config.toml
num_hidden_layers = 12
d_shared_expert = 0
n_empty_slots = 12
norm_eps = 1e-05
learning_rate = 0.00478
Below are experts of layer 7 (counted from 0) of a mixture-of-experts language model. Rows are named router (the router's row for the expert), gate (a neuron's input weights, with its number), up (a neuron's input weights, with its number), down (a neuron's output weights, with its number) and show model dimensions 0-95. Each number is 128 + 24 x the weight over its row's rms, rounded and kept within 0 to 255. Numbers have three digits each.
Before each expert's rows: a language model's description of what the expert responds to; "comes after" lists some tokens at least twice as common just before its tokens as in all text. This comes from a sample of Wikipedia text that the model never trained on. Tokens count by the router's weight.

# expert 51
Conjunctions and possessives. The coordinator and, plus possessive determiners his, their, its, her and possessive 's, joining noun phrases or starting an object.
comes after: "'", ", ", "for ", ") ", "s ", "’"
router:085125126129115120131091113164122126158156134123140115138118109129110068111084143152084112109075116143112097145118130100123127172131144119093103089131104141113084143107139161112102130144155116121133075149119170147110114176112113129113117116080180130110150149094132111105112118148134102096
gate3:157129128130154110104113122090114152097132149097085135118141133141118114157134138116165094080105154121149101117153127128129168119084169095111146107115083106148134130124150058144102089099143141121112129138095153132145132129116091145124149118158115097098142152151117122099140161075172130102
up3:097136078156114135133132172128163153149145144131149132126120075148120106155139109136114099158116116116066113142144122116135127135132120143151113133144167159149150127121087151082121130170100138077132110125131114144112073153138086096139115108118129170138115128106118199127105110161145112117
down3:143147170106094129170147186168131041136155109093170139145146136130140105136120134147112149142139146144131131152107156100130121118152134112194122109133175151110101128140129118152128147154137130149125111106143183137107138129111163144148099120153142139137107134100146128117097120151091153110
gate4:109164086154112125110164154134125068084165135152122174122154171155124145104128136129116153087141104090143158121106153119151135122142128101146155124125140079125117144158159127073098133098090132133151181116132105125167094128141122090130140129118130121161117129135115115132130163139121152169
up4:134174077145172116136101052140102118121104165147129079129143122156138120122083126115166116113122122150136141113127079128102104157091111112146140113092101108132099148139155119132084131119131128101135140174093138068146132156147130137140130121125157128101115105147146090100141142134127143150
down4:149152140122138149141113181056111206102131125117112164163153112105128136128148154144074132153137135133097103112113119151054094121142132121136116104135111144178110148104135135124155077107105122138114094117141121123141144101137120095103127116135108105110119108114134112139128117145096100119
gate5:126135114112109156132085145153098178110129124130133136099084102151139122114113182112136117155136141116129122136088144153114136135114099095124128132120163113137143094120156164092108135156189175099088088145103103096091135101078134154091103166103127139122124119110112129092113129142156131119
up5:142091153122159140099111154157148131124106135090131142141111123149100154146150163126085137101125167159119135145126136126137169133125151104155141125134103098095170140130150102120156153088097107184146126122100120138125107101111141068097151092160127119085088096146136160112140117174120112114
down5:109163081148157163124147090147096117101128089107143183132153129120149122142148128092106121133133133148115138123147095128099123137109089150131172066144134116171113165108148126105072098120125129111098120129137113157135134122138103090144096116124154131132153121098153135169111119146135187107
gate6:105092130136128120136120147095107189118110114091141128113079151102121154133112104114130105128085124116086144138128149146142157116132149153146086176144158154144056112160117123118096102088091143125136145149104073133133105151152151121148101152133120154148139093150103133149115131122100154117
up6:102134082143116086100129158136105081146124162166136094090100123110120157135132143129097135149104101115135149156097140134121172158087123114139131128129136091084114107140104118152122155153145094094168140120163111080121055184141129129130114131136138132121115113121142128121165141135096134139
down6:141086101147148141122125165084134188147119107114140095086094128122173165121161158114127142126114141157134156072131155142160176134128120089116129173123140123093095129127145154097135064147128157114111134130107122096113131124156134117124135140129153117129135126159157123130133141121110176169
gate7:141123089152110082137136157183100105123141138130120133125086145115118124109119130118116103062135125108170147133119165093126125096123091134113158144167117145137109141143155144137100139125076136113163155121153160132108180135123109125137100121083108105145192083126106137128145143094113136120
up7:109135099139172140145088116077103087129090102106134134143104132157198145146115156118074148113100139122119136128140120122122178167130169112118097142130153162126140124116110112142135117126185140145130128135150139091157115102094121152130100149083110109155169119099141117128124127102114138092
down7:172106107185158183092156127164088101175133118107111136104136095116098101127097145096116129138136082152124134104153142102141150091131113139106147142108139119107120146130134133123165174130101128138177145125138143078129143132124111137125124113133108089146127167127098135144175132081120139141
gate8:127130161134120111159167147131118170159135134077140092114142118103102129120126113110168124121106135096091147161145113149131150131136135150112122138168123111145174132100160129173139108146098147124122079121141114147169144154080125141130111097147119100108120195134117146115142094131186172135
up8:129113201154145129120142147175132151160109154138120120138134108157140130101132139120084111121174093150154127135120128141096132100091124136150131190097149129165105130080152179126091095123116138121127110084135108151139113102102129151152136131152120120116142111131169162138172131111106162140
down8:134143134122144104141152132130068171081147138134126093135144104106148149119097124117143124145104147154150134151064071139134152158143115140132155140151098116124172091149137143103077117137103149101129128114131075150148128135147130162113101137148107126126126151134121100121136085097173173147
gate9:177163118119079144110132089146101093125125142182122147138127103164133118140121146095141172115136145150146129128125157174092091108153096102117129156155170100145138171149128178145168110129107147151143118105119137139093168150125131127116121120119073120101122112104118112148147130113117127087
up9:151116159129138121164137108114151172132122107124096128142132136134167133151137107150201125119125102083118097109157111158091110170122137132126150147118153075163147155109171161143133124111109138100135112117128158152129158131116092117091172079099144093159159122139129127150138107107095128138
down9:118096087131110137117117114132115159141103147163137125185113135135118122118124114125133136152179085152119179174163143120114146097173131098119155134134157133097094131117115149125154135105139200118128151091126170112130141103151121135136121132126083134079087090088117123130133140109106121150
gate10:143129120081143103127125158159104182145116138142134125144131101146148149086133186117133163123144131167123162140101109149107100141113123127124117123145101083140132147134066103123155121134154164129108134091133099146137097146131122088130110159136117109092116141094111106145150086153159176082
up10:135138193138127098131137136171115132126116085093092128137112133153134103139146117156093108148154132120113144157171145141117132151157097196103167130137132106138136146125118143124101108139178130145121126115141152120145155154120155091151089122094140085135173095129144086089111132098158117128
down10:138131165134123112118118162101119197157124152135113125147115116141182125154145157142146146130165096119155184133172155118115133120102126082180121147112128112118138109118167086168184138105137136126154141121107157124129122129142106138141171118138136129134111153136152134095119119179105130171
gate11:088104158123150123162115142157109104074108135122102126170186146155107113146118122122177113115110105109139122137192132135100131115153126131120117150088121161149099144072127149134125119143135159133120149154112130136166148108149095173138109105083135131125131132162150110129100133098130083161
up11:159107150123125184120129115127110082133122130118127125136143152121132130118152123108144136126121120121138141110126139154112172120148133118096051128118135110161152091143119093136131127132202160128176153106129103144103106120169097147112126103094096181122088093159107088110131163144141123144
down11:112122125111140094150124160164130148107157140080095141165153132169141124121070153123126089159084131120129106125148149113140122154104125125147128141129124144162101128089107178125101135154103107137117104151077124117160139109137127131129158149115125124150132094150125184145087184111103114164
gate12:137147142097126108106156121174120107167123158159129125138135082107106155096129149125124123131141097108143117128138102116110159080139162116118129130125116145138138111130119167145139150122076075171089129169115147103124106099107125123155142094132131096133116116079151066178122165116133120092
up12:097137160148169145146130151173098103134133129082124133120076123103100158135130132112107118169142138113095126131142144163066135149118142166147120100108085160159155137132148133104087132133126140104144163109118113120146153152132123131156157142100142131157146187112127113133079091149109160120
down12:142128121112103123143161128134159141144128158137176146113103070153153092149124126130147110110128100079106114116131144125153180096163132149158120107141133149162120106143136128097147150061126104125149107136169124152135094123157111093195169118143160137133113130144114092097141137124123117143
gate13:089125118160118110137137126096117098140096128171155120172134115118119124126108130124127123144086067116151145144128142082104117105074114107108109124151123121115111120083114150165116093129102141126101139118104109111143104148128115101127139144129121124128125124097147137175189168170089182164
up13:124112174104140100114112076113134138126086122101140149100144133140127127106140092140151167140098149128106112101086134146109108112122117149170094131183117166138128094177134166098153157178141119119135124131093147148095131124131109152098132119116150151142146107117110095089093134116085094123
down13:126115106154135089116133137130143053138115152126144109141107101157167107152125143125135153135118142101101118116138134142143164110145149121127101155113186138098129116128093088187173105149137152087106124100138123120111137139114137150111128131184133120128101182160109124088162143106101137156
gate14:138171128134145118147128154152167137118107126100194105166114101137097121107147137120068128130181153132123125100149152114156117118131127136143128102122128135087157124143132119137119101131102082134127085122143136153135116130124154162144107136190128123121085154084084115121109146174131088157
up14:143139144102146112137185132130100098141160102116113117117189114103165075128144124149159152081136160110104126124133081176134099146131134134105119114152096134144131126124087097142140179100117121104156148113097150090110132153112138129170110124109119122139143141085119091109110153146137154156
down14:098107149154074098118153120104148106119146108099144127133131107139128117099085095106098151117137113137116169087127161123139105139161127128121085136142121112108100154163143135126121110096116125113067113144153109111098102140106201137095126145147176155078131131121094118142143101133115138159
gate15:138137147117134140143114154161108128122165125147142118121080134080106093054129160126144125132136095125155109118108098144131099129128180100124118097139084115158121138162112114158154164127142156098145118113135114127135168142105128096119145187108111125111124179124095125136146152132183130158
up15:104127135135145148146129135137095141124109147101136159136117144134103119127141163148108116105148094073154155094086164140122125111132157105150090139145124150158113127130102098134169117123102135133140182120132056130126148103081150096124107150094156174095160146116131134177133165137100137135
down15:129154167110115083083088157135100129110126117135107157160118141115116151125135119119110115113126139173189141107132098131137076115166128055158173111074118123132130138115123146120157149101116130144097109085151131162116151114122144149132114140171149166137124128161139111128146120108134130159
gate16:151151144109119105154135159161081158156151149128114118144140085104133118134124162132171103167092104088174107119100111130143081112094103087121140125145121139163157158145121158121148154137142094094123118130149107124167132139114101099135154125084117136152126111084131092139088104128110154145
up16:132129093127135172172114148139148094111098100167165086137131108139104111089116158133108115116101113157155152152133168148107114123167173139099125071097148116140117121127080129168160133138108131112093151126135148137103161109144158111147091147137138135136115157152128157172139108118124091143
down16:123113101115121114113143121143178124103112118087086124141109116176105139175122132112120129086157094141147121130117123173159119110133123101147094182103136152165151098091145157121137134143184134137109166154125126116168139135123088168093111112133132110143143119135129157086158135093088125133
gate17:089109126142115131109145129111150099179134150183119102156144114136129116094111139139107161152131119110131102125121113151096155112115124167073132116152133142116162086136143179165132148141160112134134091156164126180150129143084091136116170120149136141134134124104091146113072142109128116146
up17:129138151134124135159078142151111159158071171145143143136125128111127123089150129149072108132134110126106147133126145114085144110138126135100147112103121128114148140149180177149141110131114118154172106135124119133153153149069139086124092090089141074118125138131144167141141135133161152147
down17:137106119137109108098121084139132135129154142118135119117163108131175107142144113135109150121168071116139129115111132148152135128106075099125112126162139132157187122128172130151139134154142156119149143124137090138155133157077158181126158168118132156137131130131089108055133150129143099134
gate18:146121082163119148172147132141102120124133155177101160103133109110150153102139146145145137096113152137141119093122132186120115131102093135091146124130146156147163134115127192139173115149108111119112140141140100075116115116136174103107140144142091099121105137108145131096141153130073127110
up18:144116149127090122122134124117131160171103162124125150114150119121150096132133102119142130134140126117114134078097152109101140112113157128137124108155124112154100067152176128132135162123152124120103149145094126162093140126094145141078111137085091100166131120117107152092124102165185075118
down18:117108133114125117124123110115107128096130109086129117168111148142153128111111102091132134112132145121110165174186151134191159138160134107153118142106109138126170118105096113131141120084080116134126109105162119119126073152096111121153169098166107143112117126129088106103140143094148156160
gate19:125116116101135122127128159142136097114188173114159140177126133138097101108131126162117121114122181070133125122092165139139147094119130087131168116100101160110166132113108114120106092129135122140121143117121148161099091118147101135148147132158141142091130146080152127181101132142093115111
up19:138100122154101112096142121098105151109158139149083140154152100111076131175129163156115091129126111110185104136113122106115147120110117155107139119143098137132154135128141122136142123120180120179161133140102130137140129157125140085150130067095157147160163116115121120094083130108147159115
down19:106153111140151124103136118096111114095104098131128152109114166145121158124118130130165163119147132141108127123108096141148107114132134190107133138093102092137148129093101130103151161145116090103106159105180092095171128094119148132142106152102120132154117154120108149104175113090155151076
gate20:147144128092122137119137081135104126119123127084162160141143158158139134095173172114143106133114111125137125112127125097126130104135108122162168179113087136116134138160138149084141102143146160079171139108121129123131117141085127090128109088095073141114138093107102106131133090104109116159
up20:138136143143136142138144131080098142104134102121155122117149126126160136151122165121126122139131153091132107089151142117099113122115097137139175143117141119103144144129158056165157123146146134125162085107159148164094098161133102089111128105097136123090101153103115114145181129075112142168
down20:096138135123166156093150123091146169094117095084157124092128139151174136138164117151142131153114129094106111117151134168115138109118104156149106116150100139152157182088138092119136118150138112129108136126131091138102138136130120149133164151161153152136153167090112131159120160091110111170
gate21:147135095116167107120128138126163126122164129142106128151162117142174130104142107146171150110142155124133160135161135135125165107117151099114099129138112103118115059148149092146109126129172120129134182154148150127156135143112158140081121128115089146147129060152123123109119171154103097116
up21:137117132157148135112120117107130110109137149142089129123126136111130150163127123125147147130109118157148143153174161091112076107150136174113094109117121100141096153131084139131144107112101097101102080048139107144155150138121110105197140118130129117128124140100098134111163155122165148105
down21:124136120106122132134105105129120111094114121102091148112127126121151141140111155126135138121153103177123134140109127125095112076145140092118156122121178110113095146168107153137085096146121101076139112088121159099110137104130084119134133103187108118107153143075147079126149115100148173134
gate22:111136116171129089109073144122134101122123145153155145177099154125125152121122090142151133138145130105137144104104122096133138113123112092126174145100119134116173114144133103101130108156172065158146124108165147060163116148131122098149106138118101112125103100110128141082119115095141124123
up22:073106062132107118096148128093143086106119137136141141111139149127148139143118106145138158136151154147138141109148128104094178135157191147161124151134112117135126134106134082139098147127147155138122141151143137082150114135133141088142133135123137157088100092130061110161144153139119132155
down22:126114086124139133122153115144114117154147126147169135129144135107099150114165102128143113139108121177131143164137160123121181099124133129143145138108133078112153102164110079147137158095131135176140171135158107090150139128111116133136097159126135196102126106168096134144168122111101145163
gate23:116139168147092121103145121132084080104143128143144144135162155141149131085153074155118140077101126134086126107110112110124110155096148147104124104108103086129088140124170130104161141154132116099174139115114146077089153120136131144127125176106136134110124120150166119131104119094112134140
up23:140130094099150140131100143120146120126147155148101132178131137128154117111134168157163126169148116143129124141129150097139141145136122161108084099174128153113156151102098145128103128138124158108090101153116077109132122170122105082137159132109154171126074132132149111117123140148125149199
down23:121149122098107077160133119076135134109143147166137115195152121124140173144121174147129114134102085135108115116152121145133143141118140144142101129129106133126144101113095103113125116075145159113142103104086111141176136144104128091126173110133176110124126165140139106141160134143117092168
gate24:142185117127148117126079159131116135126123129151166119137055146159159116118124095161149153143141127143111167134100083090160157151118127127146153138122146142139117107116078106156104160156130120129142155124123148159150126131132128102164110135169158075110087132108143129140101127176142127120
up24:130128138124151118073071124144136110140142108163151092143136124131080161120162101135167140095159129111119152156088136139128141135112128132098132166126098160149149109094105132145185119112168057131096150093121128145101108112132134123136159110133120124127112102105087131165133100153117130101
down24:140143155090170162136142134134127179117134140108124152151111079127196088137139110107110147143129131147123139131109103134106167117117101117185129129137187155120103126119147117154147166175134148143165116139075140111099134121095132142135147108101136141163145139088113128107176122136126125152
gate25:119068169114115129104131115135131156129128150122112111155207142121145149134130128100121128144089100127154121114103115144135127161099169079155104094123160152106155130129155127096138121109155116151133126099152134079082106144145110132100153131131097152082127141094167140135141125107143158089
up25:085127154178136144130142146162111106118150166076111104122123178119133130140121128124191123107135090104160167137131165101145100135147132084142122125105108131117134125105098117085107145146142119138154145151154131120108159090090148106128178118127101164124121143129171072118124114145128123112
down25:150118149113091074147135123098100124131135121115129131132147143151129147081116124130188160091116159138180112135136160090106123170145175122159097105136122113116138131127126132090137152151105116142147085133099078160112145112096123114119165108124126136105167150104115097101106146099101126163
gate26:104153133131121065140124116101142084106124156163116128091109145119162086094083115132147176132111110126133124133140136115160107078143146119134096095136147124109178092145129121103138098110165094156169112130112104142109116119176135118132120167117121120131106144123139115138155150121082152175
up26:123169105100131162122130113115130117083107115148089105131159152151136127120145089153143138102130146132096108120169108090118121110116113137132129145116130121116176114145139157133087145148127149168142131168130137127123138154141089100121109103087157147125056144139081096142137152093126158189
down26:157150141119083121120084158121105101133110122111106148115119106133150110126119112120108128058108118117114144108124156124105122167138088136176087151132098171106141126090136125133149148161108147132117133161134160104149097123100118129154104088101137133167057151134121086166104116140126111119
gate27:153114145123164134090127126128150113125136099143157117123070126140106152106050145125125120123122105127133124117123155130171113136106127119106118146100101104098093089133131119087101096099174129137118144131156129141131110158136126203134123114140140138097174127086169165130104146129141124085
up27:130118091134078157130152108075157141108151140122101116131122143092140093112162160136130110161123120086099105103152123130121144089099097182162099105109135111146158110127133117154157123115138133094143147131104124146171133154168099127101146093138107159129141144144077093148117122134176126130
down27:131095119141088149179142158155148125152189108181100124092151125120123126122168138131138121109167134123149141135095097081116156104127106133116113137153125127112153089107129095145116115170133145128124160097148131099120099123107068092136161144112097154147087122126108119160153111139136123158
gate28:137093152134109156143113132088083147101124117106120125169103139139146141071095140107189137135154150138144116123099104124149122127111095132113145132137110134127107117120099163091069114116103123145088155130158113144143114105137141186090114192093138133118116096103128137164118137135120158127
up28:112125127135118087150156116143146093140103148145147135175109157135142103118120198177124157170122134089116125130108127157123130106126132110116136135112130096120117110124111132105117131116080128160088113084114098137092116101138175123085149161158115159097080124139106148131143139131071111151
down28:125139097117132158076110148130135179125126115173116139088105090090151141129121130115150127127124144142156153121170127133139122154092151154121168145180121157169109159096162128095145132174153118098143133176164128149119127117116141121146126108149176142133122152127183120111104132165154133139
gate29:129159098114107116112132133125101111094157159094123104116159118153128062167147068105116078127112147087116126133157103113152113100159152110127143130137088122130129137108155115123133168118161123077130169164133115112123107126095096117132072123114143141159155128114134082103136121135125127110
up29:145126181140092158126113151134146076132166135124123143131100156125151094120146122160166112129106191164098136097116110119146116105096153175096132168124124100145117114100157102154142159146168090145129109114112125104131186132138142112109168106108133161129113121113126137112120099108131160150
down29:142103135103085130100126182094096125142139116134133123162095134109167160106182136146142126155114130089133133149135124088124127177110110099122145107124120101107078163069142140138118120149112112124097150100102124137076122157093147111146156132154125116164146116139148103145093144147135154097
gate30:139108124133151088130099167148122142094131147109139145113171158139105154113071137131145141147136110138109135126167146119159155164167139137085114122138127150118148096150104153117146137135123117082134150099126141176103116133162154152125115129135099139146174101192136140107138140111102074083
up30:115185140128136102156131151136134114148127135099103146127106125122128164124129102141100151122159126109087143118135149121123139118141130095078120164110106129159197124140123143136150161147138088125109106128106101113106100116108178109126136151138135153126127098117160126137156132096038091088
down30:160140137127115112087105128122135142135085125126094133122140164164109140073125124124133146107087117152121140103128164061129170183121109115122118125130128084165129129169115167134103130094093120108100158150144150115135140149142140150093127160107106145097124092101125112155117139135087097095
gate31:166141111168129142092105147132151158101134094137131124121133104117136127142082115136092135095128136153137165145110111152142083170129151098148167145124160118133126134128157141095124091112097094162105123139179151156148128114086080079148129107144081087145112117148116162162117127133123142124
up31:108119152115117151118176118152124125167147134107113137151124148100129157117115110120089153111126126123106127142115146095131130075092144074141132068101163118126157120122189138116135140084142144115120108122149123120139157114084153116122111094132181111150142094128113149145151105093139077089
down31:138104129123156139134154121108153076112105146154128120087122083088124120130133154140136140153135156079132134140100114126159114095109161155097103157155142145104067091131092141127141136122125126062123165157149090120103165139130154141092124144104148154122150134147120162116103101130123117084
gate32:079121172137141176123129102108125106154116145101180151113115145087092119070144118153106195104144161093077122109120153104140140138134113141121115138121125129139123112118106124174150108108126108126162117126099123103106155113104133114148108125115180144137140136141160100097155102098146109120
up32:132099140165123080132150178109108184102096168160158145150162102116107124139115104136104116122152111088085145127117129113090128112065120121117144122130127113121120081087157103132141139129106120135112147135131116101110156124091143100100142121109138127119138157078075127099117156148148116147
down32:107112183140134114127123140113133164100124164112141132120136120109143101116115135096091089145138110091107109106152105171128139092104127131125094123103101140099147103161139106109130129143115107162113092147113125112142197077125132151111141094117120116112083181155154154109105137153105076132
gate33:133065146123112119103093187134112115112074103135135117126094147126114139125134146134129099102144103115114140170136116122120139147168122170100132153149100155115093150076156122135155080145128114160142107147114133126144119138178157143116135186178119110104112109130157127131122162098141130146
up33:117132086143148090144125143128126102173139130135140135087138102127138135125093127136134148135131138170127124144129091148064119107127119115070105137146136148152133142155111180139096115155115119130148157140152087140145124103101122120144136089075138113135133102059076091131139148132114142176
down33:135153143168139150186103120133139099141136125077135123187089092139106094125127154135140196128156171129114147180132101135140116125133081132147091149087129140107124105136092103106136133090155113135132153136141144121130153155147130139140103102104149152160130150130139135123099122165147123099
gate34:114101170131080123119147116134120108124107139152162111111116125135099069121151108143126099069084154131133158149117156122107168118102129164131109182134136145091158111085167117167119118102145117165128171145101114109123117174128147088133144128099124138111132132154159148096098132133129114136
up34:102084115130095111118118159107130086126123130082128148153112115172139089143120135139113131092095142129121127113109103135201143129123110120114103131151149105146049152107139138185135170124114142083114092145152161111125119168109134117112115110144119132108143097113089117165135122125137148135
down34:135158157131138128143122153113143173107140141127147112131113169121123129165179110128114063134168101103139148119153125134138148090141133100104119147134099180124156132145144123147104106147114141116080110114120103149134120103092063095148160156134119122161132127121152125179134151127147146072
gate35:127124102154110180082131116074114107098106160158146089142162094123137110137091091130111115117095166109103113136130115098126105118102156118134107146147085141139118123137122105141145106123136126135141103096118096147116099097146076099114141163125100130161147141096108161157134154163159171138
up35:201152103141150117159166102119126143112140113115133091115146100156108139148076123132148126135134117121152119151112092162121108118155135143135123108133154135125163128142124094105145113134109080134108107091173139183148162105131157120178126134131125085129168107104102141138126076154147115099
down35:095093155088178098157093134135143143152159172167111122140125139111140144103129156140147128144137123136151124070115143113158169141116130136098144113109147111129136152124082152141122150160133151097096142191143160131134155151135157167119081137130146153091121117157132131115114129103123100084
gate36:099123095159124120093148140130123122133145126114150095155123113143143089109106128106114117180099124121110118127129126110185154144123152140143117049119103122140097093155106107081073141095109172108141100115126160170135124124105098189103114116141135118136121152115096116126148146106141110123
up36:115120105145134092131115129125134106110130153125086142141104107157127110110101186130123161153167097091107112079082146140121091113123114142107170151116139138151092166099086107144130130131182130107164133137160123119129167076170128114138140130121120152108131096119141136185136126130133091137
down36:102144127071125158134112138145159079123147101133082110145123142132103149118173083140119131090105136167162138157131146134103146142110141117129141133127138146126188161078127131163146121153118078180123143092120128098118113147125116087180131141121136115122139109148116151126087133112116148092
gate37:127128134088161093176126147155125127134100164143108184128135118138102109130161115125128122143147129105093164144140076093112144123157162127162154137103096122101142093174163154141129087129139133133153135129119117111117136118134157130115104165115069114115113116131097165118125162084090098114
up37:128137184127110107114112150127106149157145119110143122103084171120098099133106143150168143127104125124109134132137141126100094178119171164162093100175109127138112144120127130108110126159103135163142120140093129128136139134129134100152159124180139144069085134169103104122114123175163109126
down37:129174135147160168133151104109110093128137112111130108143138152118139124131140138091104105110128136145164111138076130156118148114113094156111135118134184159102140132064149119104107118110071138127108148126118143109088136108123152150095172077132161136112108124125116109078115113149102172142
gate38:115157135127134124091162139169115153125113096125109130160132109125137115096132110104111133111145094095115070144114149115142089114108178090143121117098124186162146147155094147141112096120093126099151087125086142066129163096132098109120102129138107120127121153124128082123131130109097139137
up38:107086112096125059045133083107133097156134130134119135103144127144124161108147100142113144103144152121130124103126144112101127164139139178144137186122112118113084114127108150152143129118154148150160109127148101090129151144151126123171158121125134157119118087139125128164136111148154145126
down38:141102131136133159061141096113146082147132134132128093114102138152149144137144088150104161130128150132130090110138104127107089110130126188146151141149122105112141133115139135099119114170092129136167100112126119121142119114132116120141140116156107189092103078146110074106148159119132129178
gate39:137118121094132149146103128140090138122126119149097145104137139126117160145132128123136147113131092147155149162159123107071101172166122138147087091106140087157097147155173134113141119147103087140135129092161124147121168138141118172172145106112149099113127149094151093148140127113152106181
up39:144122139128145142095136108149111094175133102108142119067169128133123111131149102117105137125120103117153143107116120147129132141153125117161076125087191130108079123160121184075171158077084140126137104106156110130107135119137124118114106155118151110142133113130116165121141102134144128158
down39:144139137113126113133124092140087164111119138142097122106137163171093143125109115117140131112122106149136147156145106083097111138131111156154137115114107128138110176167152107074133124169096082128142130110130139120160158142117078149152153108110137102116080169090127084151125110078147112140
gate40:097139138114146113138136112150142123105106097130072105140161090176101116128127145141192168142119121141147163153132119163141104137134111129152126116135167106094087135126154158107139093127077137146130100139153096149160130143151096132124132092103131110143110130143111113167083176098125129162
up40:128159142136161119136132116142144120157069107117159162138108078122103101136149065137115117137132118145130156149131087125125121111113133171128151131117113115156154126144123116128123127130126142111138118127132141076140153102117067106127073071148084117177129130140076119135109129137120088169
down40:175150150127155124196162106117119119090108083093099074119121134138134122110147141103139150105145080108122124130155120140144141148116104124151144156100121114102123144118105142158103153129125125109152096158071080130144121159152153140105165162152164125118166160132117123149111140114159131142
gate41:106129127124124112147135112096132133102156112144148130119115147134155155148130142149092126145115146101104137150131094124124119140117092091109147143122106141118136142145175081144112085125126081170110173076106108100171099115108153052172093113125148155126128131151153143140131127132180115156
up41:136154157122136172127149099175144095145148128125107135089105156125138104114114150126148134129121111120142093098141129161161102088118088130105090134146136119146125119166089075125168149131125122098123107103118117097131133134078072160104108122145136156117118168128148153161125113181092153148
down41:114105145145099111128135113140141115124152144110169156108100145140149121144161141128076157137145136115120123158091094091106110158143132103162155122099153091123190085109145129152085092142102130176143140102100111090132137116110139074151153102131142104149149126142129084101115121089120127139
gate42:133146109123143132120126163187095089123112124135169162158089124113108157136097115174168145103165106154133092139110138111096134116110155152119147134152086140135160169111115129145121123142124127142132173147137138128113181117119146146164095158147117123163141128103155084097135120169150137163
up42:130126155109143117092106135148146105169128126092120105130106116152113126154146118144121118076099109121097140108112113084139150128074154144131089137142105102119109157098140130189157143134108135150136161160150142068128163136070127122159129091149133089143136136136120107098164099131119091120
down42:140169110123189127125135176156114114092102092100086125129133146130145160099104149167115124107134119124162159108106149094149123160099099077156106128131139144120133145134128105132113109098113090122119091124138151117101159077140147128141157110109127140158147091111112146106142124190111149150
gate43:124158100111149111116093116135125131109098122135096126145134139135151106120145148162135100118136110088140122147089150100136127163144113173097157104099130108154124132103114063142124116170139116148113159151185151107115148092137128152101115170121088140100134139166116086156154158180152129145
up43:099154125175107147142109196120136162214116132132109126112156153128128139145083111110152158151168141140139140142154134125126158140105138120136146122136148104114140142123180133114103191099119128140143117155128173135119099132133127074150155122099150097137112120141121086140146125134146150132
down43:110143205170162136095132145106134135138161155131133097128121110107131122127125125114144118144137145195164112119114168113139104137117128107140162107109142128137139127101120119099135130129080145149126102142092063170111103099145162105146128122080114096139136124130143191139138148104133104138
gate44:138131114115113109108151131124134132117117153102164161102173161086125142137141074142178140157126143118124136094120099146142129122112078119086083150128127141104117139128087129157119176137109127100128156092116087116132126129136095128123089115124130125177192147100147117118112147098090093118
up44:148141088133136119072136143144117078167132151129093111105159152118145145130099150114138106146114115127138148124069144062117111102121136144127162137140074120125102153106156142080118110140129152117166170123119120113107142146147113107115148112122094100112153091114148114073168118112128116133
down44:100146109122111157099086136131143143111186148157147135147098146128113119098127167092122128150123094123120139140145139112086164142082128134132144081151090096123121163129169144123110151107124135170134134110134154138118133123091127114145130080155111155110117128077126082089134133193117147119
gate45:125153098137155113105110094119130121165116122121122116109111112117122198133130132110125106088138116182099120132108113088131096155161105109141144151095108100127156134157117095095089135143166126147157119164139117130132141123144128135129140159134101162158059113126078148150145146150089165145
up45:096125135127131168120111124121166136107122156124129091139145123135091115087093137141128089137127134140127104134090088140139090145152143120077125094125132117157145132125101122131162131084124157148095180136136134122087077144160110103102152131180150122095086106121104152130134127153100086088
down45:124110134135152162138156139134125145118159118108120162203180157143095172098102083111107129133118079112143097164146137133110124111110129121131094109121154130099106146085087139132144120131061137087114152157167130139121131142114143116093116134149162140157154119113134114122116125111132142166
gate46:152128141119122150129138153121129082141132141148163119107102118124125082148087141136104091131139141099148103114174145122094098156141132074149098117082119144138137123127096079095107090137175119130139179138148146140123087123132123162122135153100117124121137172113115153090111103138149071137
up46:104107125148173138183142117055129114138125129104141099166129130136125099116138133068122117105114148138138106158136158121136127081120145137113143150136100116106171123174192135147094097121129113138114121158105154124152143103125133150130110189111136127090112140163118125142149125124168155118
down46:109115092110148069111136155162136115132103122119096137141158155142122141084119132109135129161098153118127148141122107120118140152142138151141081116115147109077139134096129152110125105077093131146125156135158169119075110131152098174147107105087121129119124153141142091137159083154099119166
gate47:144132123155100192160117120135131125121117107090158140138095119102126146088128141146118132118149119183135129133090106140175091108164076102077136069122123114150099148147114130116103121178118159106101122140140059154120109137129115135137122098130083127123113132116119140142134128107149127102
up47:109168172132123137180132139139154181171125125142129156146083131137136102108131126110170113160153137106105118103139110127128112138145152207119138159111134144128136087110148145137158110122121129119104160139103117148154085080117155102128085106135131124124102143179138144169145112140134106109
down47:151142140145184091121141110151161105120144107113107140094097121141173128128161083118183116144104163109122093118107089126120126148103136175112138136135119145135158143136087127116112077129144109157097079120126102136130119104201121104108160114152140112108120156158145126126116135133100150123
gate48:117117112144073079091129131105123107106154121133116165114130126142119171114118146213136146106090090147142108123098125112073125144107137085122115149136119117135114140105134157137179124142120156131160145113141125097152120208128117130134101096128141150104115126131130132105088136100122131127
up48:079112129123102108135149150126128151143107120096092121145133162127157123158112071147094167127130145109110141143128122151144151122117144114137081159152170122117188142173112126117160138082103145162154128146182113131138122109140138129151117142156141127092145091121136100179149158154117162126
down48:124102143106103105134195102125110149155124106111134089100139149115102127101119083118068150134079136146115179146102164157130103140107137136137144166127129132128133145182087179116113126111113119126103139130166148137135131128103125145131085124142103150133146106119114134156146128075141166148
gate49:102146148111094129170137141139121171166128114123123129132063151121112131130144155138117133115124123146090208096091146114111114130139148152140142133116147152151125087160172090106122144101159149125117142149110116114127124156092148145132084100098084136136125160125099125157094113110163139101
up49:167124164133152169101136101140155074151135173140084092123140135135106133102107156129110106141128098182134080126156153111113163141119151121132132098118119101164117141125095137162075128153121135167140142126120133139112134085156149148132115137097133171120125155140129134111145142185152154103
down49:147135136135156113148110079129114046147105114136109153118167142095123138125171138106161139134105159094136078110170112148089126135124119146149072089106147133106117128134102167151122102147139108125157089133126119144162140121139102100119091134120138117120096134123086118094151134152157135118